From a checkpoint of a small mixture-of-experts model trained on Wikipedia.
Size: 12 layers, width 384, 337M parameters.
Experts: 256 experts in each of 11 layers, 96 SwiGLU neurons an expert, 8 picks a token, a softmax router.
Training: a variant of Adam for the experts, 2061M tokens.
Below are experts of layer 4 (counted from 0) of a mixture-of-experts language model. Rows are named router (the router's row for the expert), down (a neuron's output weights, with its number) and show model dimensions 192-287. Each number is 128 + 24 x the weight over its row's rms, rounded and kept within 0 to 255.
After each expert's rows: a language model's description of what the expert responds to. This comes from a sample of Wikipedia text that the model never trained on.

# expert 53
router [152 104  86  90 107 142 111 115 111 148 141 230 130 119 101 126 158 152 167 102 140 163  99 167 147  82 164 101 115 141  74  79 163 150 108 109 123 174 164 111 147 157 118 101 153 134 148 139 133 128 118 113  92 128 135 104 151 137 152 149 120 147 184 101 112 141 117  96 132 170 147  91  91  89  80  97 128 118 125  97 135 130 129 106 135 162 162 109 140 104 158 120 158 116 107 104]
down0 [127 104  91 111 107 122 132 139 152 121 131 129  94 142 128 153 162 150 131 161  75 128 140 101 120  99 117 129 138 148 112 129 111 134 134 136 176 150 132 126 122 179 166 150 108 123 113 172  96 127 153 101 130  75 151 100 154 121 135  80 124 118 157 147 142 162  97 118 154 161 143  95 107 168  76 120 191 114 104 133 105 149 135 135 110 132 144 118 152 141 160 116 143 120 131 155]
It responds to: Spanish names, decimal digits

# expert 15
router [127 122 109 104  88 107  94 112 134 117 150 225  90 124 100 149 185 156 140  96 168 150 103 152 114 122 180 127  82 122 126 134 167 151 103  92 132 156 141  96 121 153 115 136 170 102 144 150 180 130 140  79 117 113 136 117 130 149 121 118 158 146 179 120 111 152  95  84 156 148 158 112 126 114  84 100 143 129  79 111 100 139 144 105 111 156 160 121 136 106 124 117 151  99  93 106]
down0 [118 135 134 169 113 145 149  96 136 147 165 174 153 142 139 111 107 154 111 125 158 102  58 118 154 106 105 112 154 158 178 156 134  87 140 162 153 153 159  90 126 151 107 162 100 107 153 149 191 142 116 123 179 157 123 119 111 148 129 118 108 162 148  89 127 144 154 129 153 105 157 103 118 153  89 124  80  92 118 120 119 134 152  77 119 135 168 129 141 102  91 136 127 123 176 127]
It responds to: Name-onset consonant clusters

# expert 33
router [123 127  98  94 131 167 103 115 115 126 174 142 119 115  87 153 201 139 172 100 134 134  96 146 148 104 154 115  99 119 107 113 152 156 112 107 121 153 141 100 168 153 113 122 155 107 167 134 152 165 128  94 114 149 108 107 121 144 128 117 143 151 182 103 109 150 128  98 168 141 171 111 120  72  91  85 150  71  96  84 111 132 127 108 124 147 128 140 132 116 149 128 164 147  97  99]
down0 [151 135  73 129 124 161 140 139 126  72  91 157 147 164 139 111 113 145 145 141 116 160  87 126 118  98 158  88 108 130 197 148  94 147 139 112  84 124 128 148 129 135 151 108 106 140 145 119 173 134 128 117  92 141 145 125  99 132 117  94 137 144 153 132 179 123 129 133 119 130 121 140 104 165  71 130 116 150 133 150 140 121 133 118 148 152 155 149 108 130 143 151  95 117 141 103]
It responds to: Noun stems and endings

# expert 19
router [114  80 114 108 106 147 112 119 132 160 156 165 117  93  99 171 160 152 129  97 137 126 119 132 157  78 165 106  90 121 102  92 184 127 147 108  97 159 146  94 166 155 108 144 145 101 159 130 131 155 160 116 107 173 130 107 172 155 124 144 120 156 141 136 104 153 132  94 153 153 149 107 123  94  81 126 147 139 127 107 102 137 117 125 139 159 150 123 135 121 167 115 134 135 136  79]
down0 [158 129  97 121 116 149 155 133 151 159 115 131  59 124 144 133 110 105 117 131 119 137 155 131  80 152 108 197 134  88 140 131 114 149 147 150 130 113 141 114 136  64 149 140  91 120 158 120  86 100 119 147 151 183 127  92 112 117 169  97 196 147 136 133 109 119 132 135 133 139 121 141 121 153 186 127 115 133 164 139  89  88  82 127 107 127 130 119 160 135 132 137  98 117 158 108]
It responds to: Second-letter word pieces

# expert 31
router [117 100  97 115  93 147  99 115 113 107 135 194 101 113 108 158 162 157 146 100 149 122 130 142 141  93 156 123  68 153 116 112 144 145 109  95 106 138 125 118 152 184 130 149 134 119 155 109 144 149 118  83 134 134  89  90 140 128 157 157 119 156 154 130 109 149 104  89 139 154 114 106 134 121  92 127 133 116 108  97 152 155 136  82 139 163 132  97 166 120 150 140 150 110  99  72]
down0 [ 98 119 142 159  89 138 138 133 123 108 135 199 101 133 118 122 104 153 138 141 128 102 141 122 166 160 147 114 126 129 139 165 125 137 134 116 106 132 146 102 107 129 100 129 131 132 127  91 146 115 102 124 155 165 117  98 141 124 136 138 129 129 147 129 127 171 130 163 155 129 132 132 132 119 115 107  91 168 112 104 140 154 167 179 112 165 146 160  72 139 147 164 119 125  85 103]
It responds to: Table cells, mid-name pieces

# expert 27
router [160 120  91 123  90 140  68 106 126 122 150 199  96 132 127 137 165 136 158 119 139 163 120 159 165 127 149 134 112 112 100  83 159 175 119 119 137 158 176 108 135 148 118 106 141 104 142 127 126 143 147 101 117 155 127  89 147 129 130 132 142 166 180 120 101 146 101 107 147 172 152  90 101 112 101 132 128 106  99  95 104 125 112 123 157 157 128  92 129 110 130 110 139 101 106 110]
down0 [133 105 139 127 157 131 139 163 124 188 169 112 136  99 108 161 142 106 128  99 146 134 104 147 133 148 206 144  94 105 116 177 118 132 141 119 122 114 162 125 120  89 120 133 105 144 159 151  78 108 126 155 114 137 146 146 124 159 128  95 100 106 125 134 136 141 113 129 137 123 115 155 115 121 131 118 165  99 100 100 136 144 133 122 123 146 105 139 141 110 133 166 116 108 122  81]
It responds to: Surname fragments and digits

# expert 46
router [157  93 111 126 106 153 107 113 134 152 140 182 124 137 117 166 184 164 165 104 135 143 112 153 157 123 151  78  95 150 106 111 135 170  87  73 112 156 158 105 126 154 119 131 140 127 166  98 126 162 112 108 108 145 149 101 125 151 141 144 139 122 162 122  98 160 111 116 147 174 134 116 119  74 105  87 161 132 114  90 107 146 155 122 149 161 144 141 145 124 176 114 169 121 120  99]
down0 [131 114 117 134  83 122 109 172 174 119 132 144 113 129 178 132 115 182 110 148  61 146 140 123 126 121 155 140 130 134 121 160 118 131 107 131 109 110 136 146 108 117 141  95 104 152 111 136 123 124 104 110 120 108 109 111 103 113 124 148  97  90 163 132 115 101 117 149 126 139 119  98 140 172  82 127 144 105 155 135  67 135 117 130 125 158 152 131 100 115  95  82 144 149 137 114]
It responds to: Ordinals and order words

# expert 34
router [128 109 112 136 116 158  87 130 147 158 168 167 108 138 104 154 185 154 118  88 173 131  94 147 138 104 172  89  92 152  60 102 157 160  92  96 110 140 153 111 141 162 112 142 141 130 151 133 143 199 124  99 114 131  93 105 153 134 138 160 140 162 153 109 115 156 108 116 150 147 160 129 114  90  93 108 110 110 102  89  96 124 152  87 133 146 155 136 148 101 143 106 133 104 113 132]
down0 [171 104 139 113 159 176 134 129 150 130 173 143 145 128 113 116 170  78 103  91 101 101 147  78 138 154 165 150 172  94 167 103 100 124 160 123 150 138 127 137  98 126 129 129 111 128 148 148 113 120 125  91 152 138 107 121 120 117 187 139 183 122 134 144 128  97 109  94  94 120 154 126 143 111 124 120 147 136 142 107 144 121  97 115  72 112 141 142 136 112 111 133 142 139 123 125]
It responds to: Closing table delimiters

# expert 42
router [146 100  88 123 116 179 129 106 124 142 160 180 105 119 133 134 142 181 166 101 147 153 100 144 140 115 144  94  55 123  69 111 165 166 102  85 137 158 151  85 130 136 107 126 143 144 163 120 132 134 142 126 110 147 113  84 150 137 131 136 146 150 145 101  68 150 118  91 162 142 150 104 114 108  79 114 158 133 118 107 133 136 126 116 145 138 131 130 131 122 138 138 151  98 108 105]
down0 [152 122  65 118 123 141 134  96 138 141 134 147 166 140 124 153  80 115 128 146  85 129 103 145 110 118 163 102 135 113 152  97 147 141 137 114 107 134 119  94 106  79 155  88 104 165 105 182 137 116 122 147 114 171 126 124  86  81  77 126 155 156 107 102 148 131 129 157 140 118 119 152 146 137 123 128 159 132 106  95 161 125 151 127 143 102 116 138  79 154 155 142 119 109 132 128]
It responds to: Prefixes and sports terms

# expert 39
router [116  93 133 104 100 161  93 106 130 158 127 145 118  97 128 160 196 163 155 109 125 128 100 140 144 102 137 113  95 130 100 111 139 141 102 103 137 168 141 105 125 129  99 148 147 107 150 115 143 187 125  81 100 166 126 103 152 161 133 140 150 141 149 129  74 152 111 112 142 167 115  83  87 115 103 112 143 118 117 118 130 140 117 121 149 164 137 155 152  99 154 127 160 127 124  90]
down0 [145 138 100 139 180  89 128 125  99 121 150 130 138 136 106  75 130 114 161  94 124 125 110 166 160 137 104 132 103 118 172 122  95 147 141 159 118 126 106 131  78 119 129 174 149 160 188 110  95 115 157 132  91 119 116 132  97 139 119 118 127 134 116 106 122  93 120 119 125 139 151 166  73 136 100 146 145 143  85 140 152 131 171 150 149 156 146 135 140 119 137 112 152 121 186 152]
It responds to: Ordinals and sequence words

# expert 56
router [132 101 124 129 112 161 104 107 122 170 148 155 118 106 134 151 144 182 140  88 149 104 109 149 139 107 133  70 107 127  71 110 134 154  88  91 146 170 143  90 155 156 107 117 165 130 143 134 151 197 128 120  97 151 115 106 139 142 154 128 126 148 166 147 107 155  95  87 144 152 151  90 102 103  91 138 111 135  90  79 104 136 122 102 129 150 155 129 151  96 147 138 133 105  97  96]
down0 [136 141 120 180 129 126 127 135 123 165 147 111 133 102 134  86 114  90 119 118 122  98 132 126 126 138 136 115 105 115 135 114 105 137 122 103 111 134 129 165 128  95  91 130 160 152 156 142 132 123  96 196 137 147 111 122 134 108 104 142 140 101 144 150 159 145 168 142 175 135 122 151  73 138  76 173 135 195 113 165 170 122 113 146 122 140 167 146 126 112 146 145 101 130 147 135]
It responds to: Have and clause links

# expert 54
router [129 102 127 109  81 186  94 122 139 140 141 150 116 110 114 144 193 143 141  93 146 131 112 170 144  87 155  69 106 117  63 105 145 143 111 106  99 160 140  73 147 149  92 136 142 102 124 131 120 170 131  98 112 165 130  86 144 165 160 136 132 142 149 128 102 172  82  78 142 174 152  92  90  87 103 117 138 110 120 115 114 159 141 111 152 163 144 129 155 123 136 121 151  96 100  75]
down0 [141 166 155  85 190 187 152 112  96 134 100 135 134 155 121 159 162 138 111 140 139  91 137 132 121 141 137 153  82 131 104 152 134 138  96 139 164 140 109 128 116 127 140 129 124 152 116 165  92 141 137 117  72 135 126 155 100 136 154 125 102 185 151 162 126 146 121 140 116 139 120 116 123 154  86 126 155 122 131 138 107 133  93 143 178 141 118 177 154 120 109 128 158 127 116 137]
It responds to: Degree and quantity words

# expert 43
router [160 109  94 107 116 140 100 109 144 111 165 155  91 126 125 147 176 159 161 115 141 157  99 161 158  86 154  89  88 131  83  92 155 145  98  98  90 154 153 128 153 134 130 116 160 108 139 128 151 190 123 108 140 149 140 135 161 134 136 135 128 141 145 107  89 167 100 141 150 158 164 110  90 124 109 117 137  89  96  80 108 121 116  90 154 144 122 126 147 107 135 120 156  96 106 114]
down0 [168 156 116 143 137 127 127  98 144 124 126 119 101 100 159 130 154  94 130 128 139 123 156  90 112 160 133 155 147 129 145 132 163 125 108 126 145 153 112 100 110 134 170  54 129 122 107 161 142 143 115 104 100 107 117  83 151 170 148 155 147 167 131 127 128  87 167  98 125 118 132 125  71 159  95 124 121 153 126 141  90 131  89 158 114 132  84 126 145 127 131 148 143 155 110 123]
It responds to: Plural suffixes and quotes

# expert 38
router [139 105 117 111 139 168 106  96 124 157 144 153 122 117  95 164 168 158 187 112 155 129 101 149 142 105 151 113  90  88  97  84 189 168 113  96 132 141 166  97 150 153 123 149 149 138 146  92 127 179 115 114 126 165 122 106 136 129 142 107 128 141 167 105  90 162 108  96 159 149 177 115 119 103  92  94 146 102 124 105 118 141 145 108 157 156 146 125 110 110 170 107 160 139 114 100]
down0 [133 145 133 181 112 151 120 139 156 130 138 133 115  94 124 128 127  65 123 101  85 142 135 119 137 104 172 119 110 115 129 125 129 136 125 122 134 174 127  84 117 184 120 143 139 156 157 149 123 129 129 116 171 139 124 103 125 151 105  99 141 121 134  94 135 146 130 129  95 136  99 113 112 137  66 137 145  99  70 110 112 121 106 119 128 120 164 120  95 121 132 186 129 135 105 127]
It responds to: Streets and buildings

# expert 3
router [143  85 120 114 137 137  93 102 144 119 179 153  86 115 141 146 147 142 120 124 130 157 112 143 150  59 140 112  76 122 100 111 156 169 138 101 140 143 155  94 149 130 111 156 171 101 174 132 129 157 115  94 110 145 142 110 123 154 135 168 125 163 151 123 109 179 128  92 150 146 139  86 110 100 107 104 130 142 139 104 109 144 122 111 152 131 146 108 136 114 139 142 137 109 114  79]
down0 [ 99 114 107 140 171 125 145  85 149 150 114 138  67 125 164 134 132 163 131 139 142 108 136 109 143 101 137 197 139 125 158 145 112 139 113 181 104 131 144  94 112 109 127  71  99 101 104 125 146 173  86 136 149 131 156 132 120 122 137  82 146 120 165 166 133 147  94 112 145  99 129 135 101 132 127 115 157 125 119 111 107 154 107 142 139 188 118 171 117 134 142 113 112 168 122 122]
It responds to: Census and vote statistics

# expert 61
router [167 111 124  89  91 144  87 127 116 122 162 145 115 118  98 154 173 153 150  97 154 105 106 126 131  82 159  94  79 133  68 112 150 143 117 125 106 154 139  97 147 163 129 172 166  96 147 132 142 143 135  98 106 171 103 121 137 145 171 158 132 142 147 122 111 159  93  85 186 156 140 116 118  95  98 112 145 110  94  95 132 131 117  91 132 144 161 141 164 115 134 126 135 101 119 131]
down0 [128 146 140 172 139 125 141 126 100 136 159 140 163 103 124 103 132 108 147 146 118 143 153 139 114  92  90  74 118 149  96 121 169 152 166 133 125 129 113 123 117 110 132 137 136  97 163 116 126 166 162 154 155 146 175 145 123  96 141 111  98 122 120 103 110 134 131 137 129 129 138  93 117 162 160 160 127 132 111 148 135 124 135 112 120 124 138 129 119 120 119 117 117 111 127 150]
It responds to: Abstract role nouns